Weights of a small mixture-of-experts language model, trained from scratch on English Wikipedia: a variant of SOAP for the experts.
Below are experts of layer 6 (counted from 0) of a mixture-of-experts language model. Rows are named router (the router's row for the expert), gate (a neuron's input weights, with its number), up (a neuron's input weights, with its number), down (a neuron's output weights, with its number) and show model dimensions 0-127. Each number is 128 + 24 x the weight over its row's rms, rounded and kept within 0 to 255.
Before each expert's rows: "comes after" lists some tokens at least twice as common just before its tokens as in all text; "comes before" lists some tokens at least twice as common just after its tokens as in all text. This comes from a sample of Wikipedia text that the model never trained on. Tokens count by the router's weight.

# expert 5
comes after: " |", "|", " %", ";", "==", "%"
comes before: " |", "|", ")", ";", "|---|---|---|---|---|---|", "=="
router [128 166 120 168 145 136 110 120 140 101 128 144  96  99 101 142 127 163 170 142 119 135 128 122 134 139 125 136 154 147 102 188 146 160  98 121  79 133 104 140 167 104 131 127 166 155 111 164 137 143 135  96 111 116 130  98 132  95 143  96 159 115 107 114 104  95 114 164 147 148 143 110  99 164  85 125 127 109 159 107 132 148 120 135 144 109  87 121 130 153 127  74 126  94 127 138 170 118 174 148 117 152 156 132  98  95 110 139  99 155 177 158 118 140 143 123 156 104 162 131 160 127 157 121 124  99  96 155]
gate0 [168 174 128 101 125  80 126 148 116 102 120 142  89 149 109 142 156 177 140 100 165 142 111 123  92 138 116 153 129 138 135 140 131 150 131 150 148 128 114 119 150 123 157 161 152 134 108 127  92 114 112 154 115 121 162 142 125 105 144 126 140  99 129  99 136 151 123 112 122 143 123 144 153 169 129 135 119 106 106 146 126 150 110 105 142 159  68 201 119 110 110 102 203 147 118 133 130  98 136 127  72 127 113 153 127 147  72 135 169 133 131 156 127 122 150 136 195 126 108 127 152 119 117 109 118 128 114 152]
up0 [106 111 107 138 142 132 145 145 109 161 117 111 165 119 159 130 112  92 118 143 141 167 116 131 161 135 169 152  95 152 135 107 133 108 121 104 105 158 177 121 131 140 116 115 118 104 136 103 144 105 116 115 133  74 104 122 128 130 134 146 111 154  76 128 140 117  99 153 131 124 150  78 120  66 115 120 151 123 148 131 141 150 137  89 117 104 144 106 162 166 169 136  96 100 145 156 122 148 108 117 139 101 166  86 121 130 184 156 116 130 109 142 121 123 116 123  58 165 155 140 112 171 143 129 134 136 112  82]
down0 [ 89 108 183 168 113  99 119  86 132 117 129 160 149 141 107 145 127  78 130 138 129 139 119 168 137 153 137 108 125 129 109 143 122 114 132 114 108 126 134 119 115 140 158 169 180  78 154 132 137 120 142 143 124 118 134 133 136 114 139 151 121 124 132 114 150  99 177 105 121  85 101  92 153 114 128 112 127 140  92 154 117 144 141 158 132 143 179 119 122 115 135 149  92 167 125 148 130 135  94  94 157 108 145  80 129  98 185 153 111 126 162 154 120 168 116  99  98 151 169 133 142 110 162 102 118 136 173 100]
gate1 [ 93 150 142 118 127 108 108 132  86 145 118 144 136 142  86 145 122 167 140  91 134 161 113 117 119 114 119  92  82 125 103 146 120 153 110 115 136 111 131 156 150 132  53 129 116 152 147 210 113 110 114 118 144 100 112 143 114  96 127 110  99  99 101 114 119 114 125 145 137 142 136 135 161 186 100 132  94 117 116 105 155 129 141 131 111 101 133 150 181 127 132 142 160 123 159 116 156 119 109  83 125  94 111 161 139 114 105 151 138 139 163 118  82 122 145 147 112 153 177 143 157 136 127  94  99 121 110 131]
up1 [148 116 102  85 126 111 125 150 104 158 114 165 143 142 150 112 142 120 134 129 132 118 125 132 138 102 158 106  65 146 129 126 108 135 121 170 124 113 143 152 167 133  71 130 168 153 152 163 118 148 106  84 144  98 108 113 118  67 143  94 115 103 137 110 138  95 113 115 166 157 109 143 144 155 105 145  78  89 121 106 117 101 137 102  90 126 123 146 132 110 153 150 141 143 128 108 132 121 140  77 107 110 109 166 152 128 133 161 155 132 126 128 100 117 156 155 120 168 158 133 177 140 127 144  84 105 153 145]
down1 [137 103 132 114 151  97 143 153 117  85  97 120 177  98 120 106 135 125 176 150 121 138 116 141  76 158 142 144 125 152  99 162 107 151 116 121 136 168 129 140 102 115 177 148 142  87 141 122 146 144 133 124 119 159 158  81 164 105 137 194 136  96 176 143 127 112  96 142 183 141 113 142 126 128 139 147 150 150 115 103 106 168 143 121 151  80 102 157 144 137 152  96 108  90 124 116 113  98  86 128 133 119 155 108 157 132 113 117 140 151 107 154 129 137 141 117 134 132 142 115 118 131  81 124  96 123 123  95]
gate2 [131 120 129 125 133 110 136 126 141 130  92 131  85 143 117 125 120 134 174 110 168 133  60 122 100 114 140 113 122  91 130 132 143 184 101 144 172  82 137 124 157 144 153 109 135 129 152 119 152  84 140 124 121  93  96  81 149 124 127 134 133 181 115 151 136 150 130 145  91 159 115 128 139 153 112  90 171 141  93 114 120 135  95 136 137 127 159  81 124 125 141 149 123 103 118 114 122 104 159 103 144 108 197 102 163 123  96 145 134  99 144 123 109 142 147 134 151 183 135 122 142 120 113 123 127  75 142 134]
up2 [121 140 142 121 145 108 141 123 144 108 140 135  98 120 101 112 135 117 187 112 147 122  88 123  98 132 113 111 148 123 140 140 135 209 112 160 177  86 156 116 163 138 166 111 137 117 137 117 153  98 150 133 114 100  87 101 163 145 133 115 139 174 101 121 145 155 137 143  83 149 112 115 134 142 115 128 170 126  93 110 137 155 104  96 149 137 135 120 144 130 129 157 146  99 111 114 127 131 144 110 155  96 164  95 136 112 121 117 127  88 116 150 124 150 140 139 159 195 124 122 156 116 125 126 101  72 157 168]
down2 [108 118  90 140 171 139 155 141 131 116  97 150 104 139  85 104 105 102 106 107 143 112 135 155 125 150 138  96 104 109 138  95 136 116  95 105 188  91 136 164 111 103 112 117 182 116 111 115 154 155 134 148 155 117 152  92 145 112 134 125 129 182 131 171 166 110 146 136  97 129 143  99  94 112 166 138  83 107 123 128 121 137 108 114 141 138 141 105 176 148 113 155 115 145 148 164 127 173 151 109 127 141 122 134 100 156 105  83 138 139 167 182 120 136 105 101 145 154 131 124 121 116 107  99 134 127 153 111]
gate3 [122 154 113 127  95 107 123 157 141 144 166 104  90 151 146 118 130 138 139 138 125  86 103 179 112 147  77 182 162 174 135 121 118 128 114 104 118 159 107  78 122 120 107 103  89 115 112 126 164 172  99  81 153 160 135 126 149 122 135 143 156 150 169 114 143 102  96 165 126 147 159 139 125 140 115 156 130 121 170 123 142  82 153 140 125 152 144 125 120 133 146 140 133 146 125 141 153 129 160 132 152 113 112 151 102 112  74 100  93 129 122 147 129  87 105 100 139 141 129 100  98 148 108 147  91 135 162 134]
up3 [144 206 112 142 100  88 152 136 159  80 157  92 106 119 132 116 137 138 141 129 106 131 133 162 115 116  85 176 109 178 124 137  86 132 121 131 126 139 103 113 115 120 118 100 117 143 103 139 111 159 119 106 129 168 153 106 128 109 110 138 155 163 133 111 129  92  78 156 149 159 146 133  83 144  89 149 142 139 129 146 131 126 142 137 101 166 132 154 112 144 174 151 124 127 147 126 137 118 176 133 124 134 115 164 128 110  66 110 117 122 125 110 138  77 135 102 137 152 145  97 131 161 111 118  90 127 145 120]
down3 [117  90 151 118  72 155  91 143 119 139 140  96  78 116 143 169 128 128 101 133 102 108 126 106 135 104 170 100 119  96 131 156 170 145 114 161 125 117 142 130 137 149 140 141  95 175 145 161 126  92 136 124 140 105 146 109 106 139  93 152  86 128 181 125 131 130 152 110 113 114 155 106  88 172 114 135 136 128 136 108 105  96 121 133 172 206 136 134 102 102 151 128 158 140 123 158 117 140 119 157 136 123 112 126 142  94 121 142 107 156 111 141  95 114 132 135 115 157 137 100 157 122 144 166 159 138  90 113]
gate4 [ 94 151 111 132 107 133 106 113 145 150 159 127 166 145 151 133  89 157 136 145 186 177 109 145  97 149 119 160  83 125 146 154 144 132 106 119  88 139  94 131 117 121 134 153 168 146 134 131 147 126 168 109 101 140 164 117 146 129 124 174 128 126 129 134 128 113 163 122  98 148 144 150 113 152 121  94 171 173  92  94 156 108 150 112  94 120  82 116 139 116 145 114 128 118 111 109 174 138 132 121 161 114 143 165 148 172 101 126 102 153 130 130 126 105 121 124 146 167 148 169 124  79 119 157  85 121 121 139]
up4 [138 110 173 104 124 152 120 156  90  98  79 124 128 122 135  98 133 111 133 116  86  94 119 124 118 112 114 118 170 141  97 113 125 123 164 118 134 125 128 133 104 162 112 111 101 137 135 130 135 151 129 118 132 118 102 161 134 128 155 114 129  94 156 133 132 116 104 157 153  99 119 158 175  98 106 153 133 142 147 125 125 150 107 158 132 107 169 114  99 115  67 149 114 150 131 103 134  86 143 136  88 135  79 113 106 123 170 116 138  91 104 111 152 154 130 111 132  52 142  67 115 161 123  98 164 149 114 108]
down4 [115 108 133 114 137 121 143 162 148 108 163 114  89 133 118 116 112 113 143 120 146 103 143 125 127 126 129 107 116 130 163 130 126 122 151  88 141  56 158 101  99 151 143 118 124 111 139 166 127 162  70 104 140 101 140 109 129 138 141 141 106 154 144 126 159 137 158 129 162 124 147 135 135  87  90 161 133 108 127 110 122  95 139 123 138 123 139 187  96 102 100 145 127 113 125 132 110 147 143 110 104  98  79 175 146 137 113  46 135 130  99  79 126 135 121 117 110 142  89 159 132 105 134  90 144 160 115  91]
gate5 [ 96 126 166 141  95 132 107 138 164 144 127 121 118 147 157 110 124 104 136 111 103 156 157 143 149 119 142 117 129 136 106 136  83 132  78 129 136  96 111 139 141 127 123 105 111 122 119 147 106 139 129 160 129  95 127 129 167 146 133 146 156  99 146 110 138 170 154 146 114 148 173  71 176 179  97 135  83 101 125  93 111 141 149  75 142 125 154 136 144 109 115 145 150 138 119 132 146 138 157  67 142 149 111 115 139 149 147 145 150 104 148 184 121  74 133 171 116 123 115 147 153 125 127  89 136  89 148 128]
up5 [136 122  98 147 159 159 123 153 155 129 116 157  96 123 151 149 148 146 101 174 175 117 114 113 154 134 142 118  98 141 120  96 133 122 151 108 153 144 141  99 120 132 103 131 120 120 129 123 168 109 125  62 151 103 108 133 123 122 119 127 128 104 147 118 134 117 118  70 108 106  84 172  76 135 149 117 141 144  90 139 158 119 110 123 155 110 151 130 128 159 115 142 103  72 137 121 121 127  86 166  96  92 172 150 120 129 155 117 120 154  98  99 140 105  82  85 128 157  95 122 114 136 108 156  95 164 130 132]
down5 [130 119 133 173 124 167 144 101 124 112 161  78  96 130 129 149 128  95 148 175 138  94 134 149 105 131 139 110 133 136 159 192 169 147 130 143  91 115 139 135 135 140 141 141 154 107  96 106 115 109 130  94 128  95 137 140 139 107 126 142  77 140 118 140  95 142  98 114  91 123 145 112  99 132  97 169 167 155 140 115 108 120 120 162 120  95 118 103  95 127 127 130 101  90 155 140 148  93 126 159 153 147 127 120 142 162  81 140 123 108 140 152 139 154 120 155 139 134 174 110 162  68 121 103 122 105 158 106]
gate6 [125 166 126 163 146 112 163 103 103 138 142 150 127  99  89 138 158 123 134 101 112  99 122 111 148 132 155 131 115 111 122  96 119 122 127  86 148 129 133 165 139 130 136 113 132 136 147 161 142 105  91 100 151 134 147 132 163 141 138 100 115 149 159 113  94 119 136 173 144 144 118 124 127 136 114 137 156 112  64 107 141 186 126 146 174 149  89 100 112 124 135 107 139 147 140 105  86 141  76 120  78 162 126 127 147 133  74  89 147 132 107  97 115 156 186 125 123  98 122 147 160 105 111  99 128  96 153 130]
up6 [ 88 117 115 129 158 108 114 125 162 124 160 131 118 136 122 120 118 134 138 119 124 123 100 104 144 134 144 124 144 148 135  91 143 104 144  92 142 118 172 135  94 152 138  54 132 123 139 141 178 137 125 139 174 137 128  84 124 112 130 166 126 172 162 146 111 111 187 154 153 134  98 136 124 116 151 152 116 135  94 138 113 151 145 129 156 167 111 168  99 111 134  74 138 140 116 112 103 157  53 135  98 148 148 159 138 145 106 118 149 132 151  92 111 145 165 141 106 120 120 160 149 121 171 123 127 130 150 146]
down6 [ 98 155 112 139 115 104 157 154 122 113  98 107 158 123 133  96 131 107 127 165 147 134 157 160 192 138 161 119 110 125 131 173 162  94 140 157 111 107 134  99 119  95 130 111 106 115 114 139 136 137 157 161 153 150 149 148 156 149  74  92  96 148 154 109 143 148 128 138 103 130 107 103 117 165 129  98 135 129 154 121 155 111  93 164 143 110 134 166 128 138 147  85 152 119 140  81 122 157 124 115 186 130 134  87 127 118 136 138  95 122 110 123 113 126 155 172 147 133  93  89 124 144 100 133  99 172 119 141]
gate7 [145 125  93 174 129 104  94 168 132 134  90 137 129 148  96  84 120 152 153 107 155 132 107 170 135 110 168  91 136  92 136 137  90 178 143 176 114 136 140 138 114 117 138 125 151 132 140 129  97 129 117 133 119 115 165 156 110 103 105 102 153 138 117 102 107 143 135 169 163 153 171 135  92 160 110 111 130 103 110 118 112 122 107 119 126 127 124 132 155 144 108 135 110 101 116 104 177  95 148 124 175 109 167 126 181 135 100 105 124 117 153 106 154 108 121 151 159 163 152 105 120  96 146 144 111 142  82 113]
up7 [167 162  93 131 104 147 103 174 102 129 104 115 103 156 133 131 114 137 155 115  97 146 108 110 134 162 184 180 160 111 114 147 143 141 135 151  79 119 132 154  91 137 136 124 143 120 126 122 107 127 167 130  95 144 130 110 157 105 138 109 119 150 165 131  87 127 120 151 127 157 139 117 133 168 135 119 191 111  94 115 127 167 142  88 152  92 164 125 123  99 127 108 122 131 109 105 125 110 116 122 166 151 115 129 161  86  93 124 148 107 134 104  85 105 155 151 106 124 154 124 121  80 142 166 128 154 103 121]
down7 [143 119 137  85 113 126 148 122  84 112 120 102 100 177 120 134 108  71 171 123 162  93 132  94 137 146 111 158 127 151 143 141 135 136 115 164 129 142 154 129 153 148 135  89 139 108 127 129 128 151 118 125 157 107 101 120 104 123 115 114 109 174 125 125 144 102  99 149 103 159 136 161  94 129 107 176 158  95 158 111  76 139  95 106 131  92 136 100 115 123 116  95 161 121 181 101 127 167 144 139 110 110 151 120 158 110 114 146 177 106 115 143  85 109 106 108 121 105 145  99 144 111 140 139  88 136 156 140]
gate8 [125 121 135 137 117 125 126 122  93 147  82 159 100 141 143 161  88 137 114 142  99 152 145 121  87 145 148 164 141 109 139 161 163 120  98 101 122 103 130 134  96 126 120 124  97 168 129 142  87 137 182 142 131 114  88 106 138 147 174 155 150 127 130 136 125 122 102 108 130 139  91 142 193 102 167 151 120 113 127 102 133 131 137 133  98 176 135 106 136 141 137 109 161 147 117 170 120 171 130 120 134 111 139  93 130 145 121 120 138 173 117 147 132 158 117 196 139 132  94 116 139 169 123  81 103 124  87 127]
up8 [159 137 117 178 123 128 140 117 106 134  97 185 124 128 146 168  83 187 122 166  94 165 152 120 106 124 130 120 136 144 138 135 168 131 108 106 134  89 141 127  90 131 118 110  98 160 142 128  99 135 145 144 128 120  93 108 149 140 159 182 140 132 113 140 142 109 140 109 158 138  91 139 188 119 130 145 138 103 124  93 129 135 141 134  77 188 109 116 145 143 155 133 147 140 128 171 124 144 150 138 125 125 123  82 137 154 114 124 118 178 141 122 127 142 134 145 157 111  83 117 138 169 152  98 101 104 111 137]
down8 [166 157 112 135 162 134  97 131 166 147  83 105 129 164 139 109 155 155 143 106 141 122 170 155 155 104 125 109 121 125 138 128 128 125 169 132 111 135  79 117 187 115 116 164 169 122 162 147 130 151 177 124 162  89 118 138 103 138 131 100 125 112  64 122 152 133 150 124 106 129  93 101 123  79 164 133 116 140  92 111 129 118  96  62 100  97 139 156 129 125 104 112 127 143 131 119 138 167 121 132 149 132 101 119 112 125 119 130 126 154 126 126 155 131 115 106 100 138  90 126 147 109  85 123  97  93 135 152]
gate9 [122 147 128 157 137 134 145 149 122 159 118 139 108 176 137 168 105 106 117 149 168 144 117 181 118 148 153 139  81 141  85  92 151 117 108 121 103 147 124 110 115 143 155 122 104 121 155 137 166 109 115 139 136  75 107 121 156 138 129 106 113 134  82 151 121  78 168 119 117 116 139 132 158 163 152 100 146 105 100 148 117 157 136 141 138 117 134 140  94 139 123  96 144 139 136  85 145 122 149 183 145  98 156 164 152 125 117  88 102 114 129 128 140  96 161 102 144 145 116 166 161 112 134 139 104 112  67 147]
up9 [137 142 138 132 134  88 101 120 139 154 118 122 139 136 109 115  57 113 126 148 160  86 150 148 193 121 112 106 131 130 117 154 168 141 148 115 144 164  85  98 134 100 129 126 124 141 104 162 139 148 140  97  97 110 101 145 103 139 158 117 155 156 102 155 164 111 171 117 165  97  95 122 123 110 119 135 156 129 174 127 145  89 101 137 128 110 111 133 196 130 123 108 148 115 111 117 142 119  90 129 111 132  95 137  89 139 122 161 135 112 148 141 132 109 185  89 141 145 135 138 100 116 115  94  95 117 123 106]
down9 [ 70 131 157 131 145  88 131 137 155 111 117 138 134 187 148 127 121 121 143 163 143  92 140 111 148  69 111 183 121 130 114 144 114 195 147 105 142 111 119  90 125 117 122 102 121 150 175 162 115 141 149 161 113 114 117  89 124 144 139 136 119  98 112  98 134 113 121 140 137 109 188 183 135 100 128 140 128 133 138  99 119 147 138 132 124 113 133 138 112 143 138 146 137 114 118 130 161  63 167  91 151 171 179 134 112 116  91 123 125 128 115 161 144 143 143 137 134 153 104 113 140 132 114 126 139 141 110  98]
gate10 [136 140 128 137 142 131 146 128  98 106 134 133  78 148 108 169 110 198 122 141 155  99 107  84 130 160 135 122 164 139 139 152 174 130 117 105 130 128 155  95 176 136 103 118 113 145 139 140 113 101 102 145  67 153 106 127  89  96 132 163 138 115 161 101 108 130 113 152 105 186 117 123 126 155 133 148 146 137 136 144  99 107 121 121  97  85 144 133  99 124 128 116 177 116 130 135 157 143 103 120 103 111 147 117  97 122 115 157 164 121 153 131 122 105 148 128 121 146 111 116 128 137 199  97 169 146 113 147]
up10 [127 101 124 109 130 136 104 117 147 176 115 115 167 154 105 124 143 127 148 145 146 129 184 138 101 120 115 170 110 139 112  71 117 145 175 126 106 125 102 104 125 107 149 155 116 104 127 160 119 137 127 133 155 142 171 169 133 151 108 147 139 112 118 179 148 110 112 155 132  79 157 125  68 131 110 114 127  97 119 136 139 110 101 124 152 134 123 135 171 141 135 152 118 150 138 102  70  98 111 124 104 184 138 126 140 132 161 141  82 117 133 141 196 142 104 115 157 118 149 126  89 107 132 134 128 106 148 121]
down10 [133  94 132 129 142 108 104 146 136 155 105 143 158  85 148 125 158 167 139 125 113  90  98 106 122 119 134 140 124  89 139  79 110 150 112 144  85  91 135  71 118 107 110 104 148 118 110 125 126 120  99 126  92 158 133 124 119 103  98 158 107 143 152  84 135 148 105 128 145 113 145 158 118 122 186  97 126 138 104 103 112 143 110 145 140 167 144  85 141 145 140 108 111 164  77 127 111 131 109 117 117 131 126 107  88 102 114 152 103 149 103 129 164 126 138 159 193 146 121  98 113 136 126 175  79 130 129 119]
gate11 [168 182 122 153 136 159 128 177 141  97 122 127 128 122 104 146 109 138 153 139 111 129 149 103 141 139 103 124 136 136 137 129 129  91 130 127 143 116 150 101 175 117 107 139 132 168 107 133 112 136 123 103 175  96  96  84 166 110 165 132 150 135 115  80  89 145 121 154 172 119 162 128 155 150 156 144 124 110 157  90 111 140 128 155 107 108 136 138 161 118 192  88 125 146 119 129 150 117  88 134 136 130 146 116 127 118 107 130 126  84 111 103 117  82  97 117  66 158 118 120 113 107 123 121 139  95 124 169]
up11 [128 174 135 152 151 151 116 110 117  71 126  82 110 146 145 151 114 123 112 130 122 118 112 111 101 143 137  95 150 161  99 150 115 131 115 140 146  94 151 115 151 143 135 118 131 188 143 132 152 104 111 104 151  89  91 127 101 106 138 120 142 125 106 147  74 188 131 122 130 168 114 121 141 126 168 108 117  84 148 106 149 153 124 124 123 139 151 157 102 169 145 137 113 108 141 145 134  98 167 147 149 126 160 132 148 137 153 154 164  90 102 125 164 121 109  72 110 148 123 102 105 107 110 154 168  93 127 148]
down11 [103 122 127 129 178 140 150  90 100 106 166  61 114 140 102 127 120 112 127 178 155 137 161 117 119 124 111 119 112 118  73  81 151 134 150 117 159 111 128  81 139 140 145 124 108 142  98 124 106 176 147 140 111 115  86 120 142 126  93 140 137 130 140 126 107 104 130 104 131 146  93 106 160 149  96 157 113 124 158 107  95 113 124 142 154 162 121 145 139 111 153 124 155 186 120  82 102 129 107 133 137 141 104 121 112 144 142 140  98 107 121  87 128 174 108 131  91 159 128 139 138 126  88 152 144 113 159  99]
gate12 [115 130 140 134 148 112 104 138  93 130 107 125 137 121 131 120  84  80 144 161 130 129  78 122 126 136 126 129 156 143 130 157 101 125 100 140 123 138 133 161 157 106 148 125 123 120 147 151  82 140 108 116 140 136 144  91 180  93  91 127 125 155  81 146  85 122 100 135 111 197 148  88 141 140 146 117  88 120  64 133 135 158 127 120  58 122 141 122 132 153 139 168 133 120 148 120 109 161 134 125 128 159 158 115 114 115  85 151 125 125 116 120 135 109 145 137 157 127 162 107 105 154 134 151 105 110  73 153]
up12 [ 96 137 126 141 103 119 128 121 131  74 151 141 114 149 126 128 105 105 117 146 158 137 126 136 111  74 101 133 138 152 130 105 127 154 114 103 144 158 159 180 117 162 140 131  92 134 115 143 157 153 152 132 127  96 154 110 100 150  96 136 105 149 127 158 154 106 152  96 127 145 146 114  78 143 100 109 152 132 131 127 163 131 111 113  91 146 101  95 131 125 129 154 168 152 102 118 163 162  92 137 120 127 118 177 128 151  82 141 135 142 109 155 120 153 132 141 135 137 155  75 158 141 160 147  88 178 152 181]
down12 [154 147 128 138  76 166 151 104 108 128 126 132 152 107 165 120 107  49 124 108 125 112  89 141  98 126 141 145 164 130 153 140 115 138  97 153 115 165 160 120 138 142 131 101 118 117 124 110 120 122 131 134 155 118  58 128  91 143 130 117 117 106 119 150 141 130 120 175 134 150 154 131 113  91 117  70 130 154 145 168 105  94  88 143 139 122 174 117 145 151 126 124 135 123 128 127 108 132 179  93 147 178 132 105 118 148 102 141 134 154 134  84 123 120 104 133  91 143 148 181 141 162 144 136 135 116 131 136]
gate13 [141 135 113 159 168 144 146 151  71 102  90 141 144 141 115 116 126 151 137 122 124 170 162 132  98 196 126 125 149 123 108 182 150 143 110 124 121  98 123  82 100 116 127 131 134 112 137 159 118 153 110 100 143 137 123  89 112 124 141 100 101 134 117 136 108 133 121  79 110 147 117 122  97 118 106 140 132 116 108  97 112 109 158 123 162 135  82 106 139 104 165 104 108 130 115 101 132 191 154 137 183 136 119 150 134 142 122 158 132 108 103 128 170 129 169 149  89 144 114  70 107 138 143 156 126 149 138 123]
up13 [114 147 106 122  99 146 138 137 131 142 112 170  99 160  85 145 154  98 129 144 130 103 155 128 143 140 192 122  94 153 130 172 166 132 145 119 175 124 150 124 141  80 143 135 131  60 137 178 156 127 109 107 134 137 116 107 132 130 122 128 118 106 150 137 170 123  96 120 127 126 144 132 143 133 136 134 136 149 154 135 112 111 141 125 162  72 116 133 106 134 109 127 106 102 141  82 140 112 142  89 131 186  95 130 114 140 146 146 110 140 166 108 152 116 160 112 103 180  97 138 137 118 113 164  77 152 123 110]
down13 [117 120 129 118 113 121 100 131 166 103 149 112  65 120  85 147 139 151 147 119 136 136 113 162 145 154 127 135 140 130  62 143 137 123 140 127 124 112 141 126  93  83 121 137 117  58 160 151 146 153 123 117 114 130 125 131 167 145 119 124 152 122 137 157 103 125 140 128 139 105 137 146 175 154 119 134 121  98 142 108 149 168 104 145 169 127 155 129 129 153 127 154 140 108 139 150 128 172 114 106 165 183 152 149 150 115  75  84 117 108 114 159 179 126 155  92 121 106 172 147 100 141 130 153 115 132 151 154]
gate14 [ 82 140 143 156 120  95 152 131 167 152 113 159  86 157 117 116 108 152 143 134 148 129 137 133  88 124  37 132 107 118 124 127 131 183 113 145 129 159 114 152 137 127 148 107 104 160 176 150 124 169 150 134  98 158 103  89  87  98 145 127 135 126 133 141 109 101 131 167 113 121 129 148 130 123 176 109 116 121 169 134 100 130 132 153 146  77 112 148 125 126 107 127 133 134 158  90 164 144 154 101 157 119 140 124 152 134  97  87 118 104 125 131 122 110  86 149 126 105 108 130 104 146 125 156 113 102 128 103]
up14 [ 54 122 142 108 113  99 158 104 131 145 121  97 108 104 115 125 109 142 114 112 140 131 107  74 105 110 109 139 108 136 147 160 132 165  96 134 116 110 118 101 155 118 162 154 129 138 155 149 116 144 109  87 120 134 100 102 116 111 125 141 112 128 162 156  90 112 113 173 110  91 127 151 116 128 146 110 169 112 165 117 128 141  91 140 156 146 136 133 117 138 130 119  82 133 112 101 133 171 175 115 159 163 123 153 141 152  91  55 102 106 140 113 103 136 170 127 113 142 142 128  97 132 132 166 114 114 135  84]
down14 [102 162 114 122  83 183 112  92 136 112 144 123  93  88  82 133 172 110 127 125  94 165 107  96 130 138 138 135 132 134 144 149  89 163 123 149 106 156 161 116 118 114 100 164 140 129 143 144 103 159  95 145 191  83 102 172 159 152 114 120 142 147 104 181 135 150 162 112 121 108 123 115 130 134 133 148 124 117 136 128 138 146 138  93  98 146 150 117 173  99 120 116 159  75 124 157 122  87 130 127 151 130 143  99 114 136 162 136 129 134 116 118 116 102 126  99 124 163 126 155 120 103 146 150 150 130 103 117]
gate15 [100 129 122 150 123 125 106 137 139 122  99 121 113 145 119  90  65 101 167  77 131 107  67 148 117 129 146 142 107  87 160 123 141 153 118 111 134 107 145 107 128 157 123 138 137 197 148 139 105  96 112 110 150 108 150 128  96 121 135 113 118 160 157 104 157 107 109 152 123 126 148 110  90 119  89 156 120 152 147 140  82 124  87 155 120 174  86  87 120 135 157 144 118 122 122 125 151 127 143 129 137  80 147 130 152  94  97 110 152 140 153 104 113 110  83 152 147 131 156 110 121 148 105 126 123  91 126 146]
up15 [118 132 135 120 153 109 138 109 123 141  92 174 107 136 104 137 117 131 102  97 126 108 155 107 117 139 124 134 132 155 109 143 103 146 109 114 115 134 158 158 161 180 148 165 135 131 121 172  68 137 135 191 148 128 173 102 139 112 153 134 101 127 101 103 163 122  93 149 131 145 135 129 131 123 123  91 129  85 107 139 142 119  93 162 113 172 102 101 157 153 166 120  98 178 112 123 115 155 112 138 116 102 132 101 124 131 113 147 151 135 147 117 108 129 112 184 149 128 185 125 141 129 175  87 129 123 145 154]
down15 [106 138 133 171 127  93 103 102 149 139  93 109  79 107 100 150 115 166 149 114 113 113 132 136 150 131 140 112 106 160 135 119 177 109 122 150 159 138 181 144 123 147 163 100 116 158 174 122 141 143 109 111 123 141 130 101 147 111 109 127 135 104 117 158 143 122 148 109  70 147 122 123  99 175 125 137 147 108 128 179 120 117 152 131 135 114 131 173 123 131  79 116 117 126  85 154 121 121 155 144 138 155  82 157 119 140 128 125 119 109 107 111 119 174 139 120 140 102 102 128 189 127 101 132  92  69 106 121]
gate16 [165 180 145 137 116  84 135 122 181 174 132 137 130 167 124  94 142 136 174 139 125 118 101 137 124 148 142 155 131 105 143 183 157 121 146 102 122 100 158  95 131 113 138 149  89  92 144 137 115 168 122 131 126 143  99 162 136  97 113  98 174 148 143 117 118 107 135 113 124 145  88 138 138 146 138  91 128  93 186 142 154 121 136 133 145 109  94 135 129 182  97 107 150 138 162 116 128 174 136 102 106 131 176 107 104 111 138 142 104 117 145 124 132 115 154 134 113 132 105 137  81 121 107 166 119 107 145 116]
up16 [148 163 134 125 149 121 159 122 118 139 152  94 130 169 132 107 137 144 154 152 128 112 142 133 146 180 160 134 112 113 118 133  70 151 129 131 131  83 146 122 120 123 152 140 107  92 123 113 116 159 143 100 125 139 107 145 131 105 128 142 129  92 123 120 101 135  81 130 139 125 140 135 146 110  86 150 169  81 177 146 159 137 139 118 184 129 172 133 158 125 108 132  98 118  82 109 124 133 112  76 129 128 166 136 136 141 110 126  60  99 126 120 126 140 115 134  86 124 120 148 160 113 159 136 107  61 156 145]
down16 [125 120 130 150 115 116 145 163 139 147 131 157 135 132 133 104  82 136 155 149 134 111 120 141 115 133 158 145 107 130 143 172  93  81 134 124  48 109 127 115 104 132 137 152 111 147 153 150 111 123 142 123 123 150  97 165 145  93 102 156 126 140 145 113 140  93 101 114 122 130 141  70 101 114 134 104 131 110 130  91 152 158 131 143 102 140 139 138 142 107  91 123  85 121  87 112 122 104  92 118 144 154 147 139 120 156 172 152 109 116  93  90 101 138  91  97  64 124 133  86 103  87 143 121 114  96 150 117]
gate17 [150 161  93 148 148 125 156 151 120 146 122 143 133 134 147 154 112 123  87 135 124 137 113  75 135 157 140 141 152 190 162 142 150 160  66 107  87 164 134 126 152 105 102 101 128 131 141 116 111 132 152 151 111 132 117 133 159 120 155 107 115 159 168 151  92 155 114 131 156 126  65 138 146 124 140 126 114 119 168 136 144 124 132 127 147 111 132 141  93 116 165 131 160 139 138 126 108 184 132 117 142 128 190 125  87 160 119 153 161  99 119 126 112 146 152 139 148 113 142 137 119 113 108  97 147  73 152 116]
up17 [156 161 126 165 140 121 115 100 140 174  97 131  93 124 138 136 158 184  75 123 148 117 151 114 130 149 143 151 132 179 167 157 134 140  86 102 112 119 110 122 107 106 125  62 135 133 150 135 126 105 146 194 128 100 109 117 127  81 130 105 101 125  96 133  99 158 138 137 115 118 135 165 147 152 108 118  94 142 142 140 127 128 144 132 141 158 136 113  99 122 133 104 150 133 194 138 107 131 137 110 103 129 175 159 157 140  86 132 143 135 148 145 117 171 152 146 132 140 143 108 142 124 160 126 140  88 149 118]
down17 [117 175 142 156 136 114 186 108 152 147 152 152 103 133 129 105 122 135 152 124 108 176 119 136 148 108 108 136 112 140 112 156 167  87 138 146  96 167 131 160 118 124 117 174 117 124 151 144 100 151 113 131 162 143 121  94 153 156 118 115 116 107 113 104 134 151 147 110 123 116 147 189 129 140 121 135 105 153  69 105 118 135  99  91 146 135 137 122 143 131 161 106  84 103 131  89 155  89 128 162 161 118 102 139 119 136 157 101 131 137 142 151 127 117 116 135 147 129 185 105 111 134 147  95 164 136  84 173]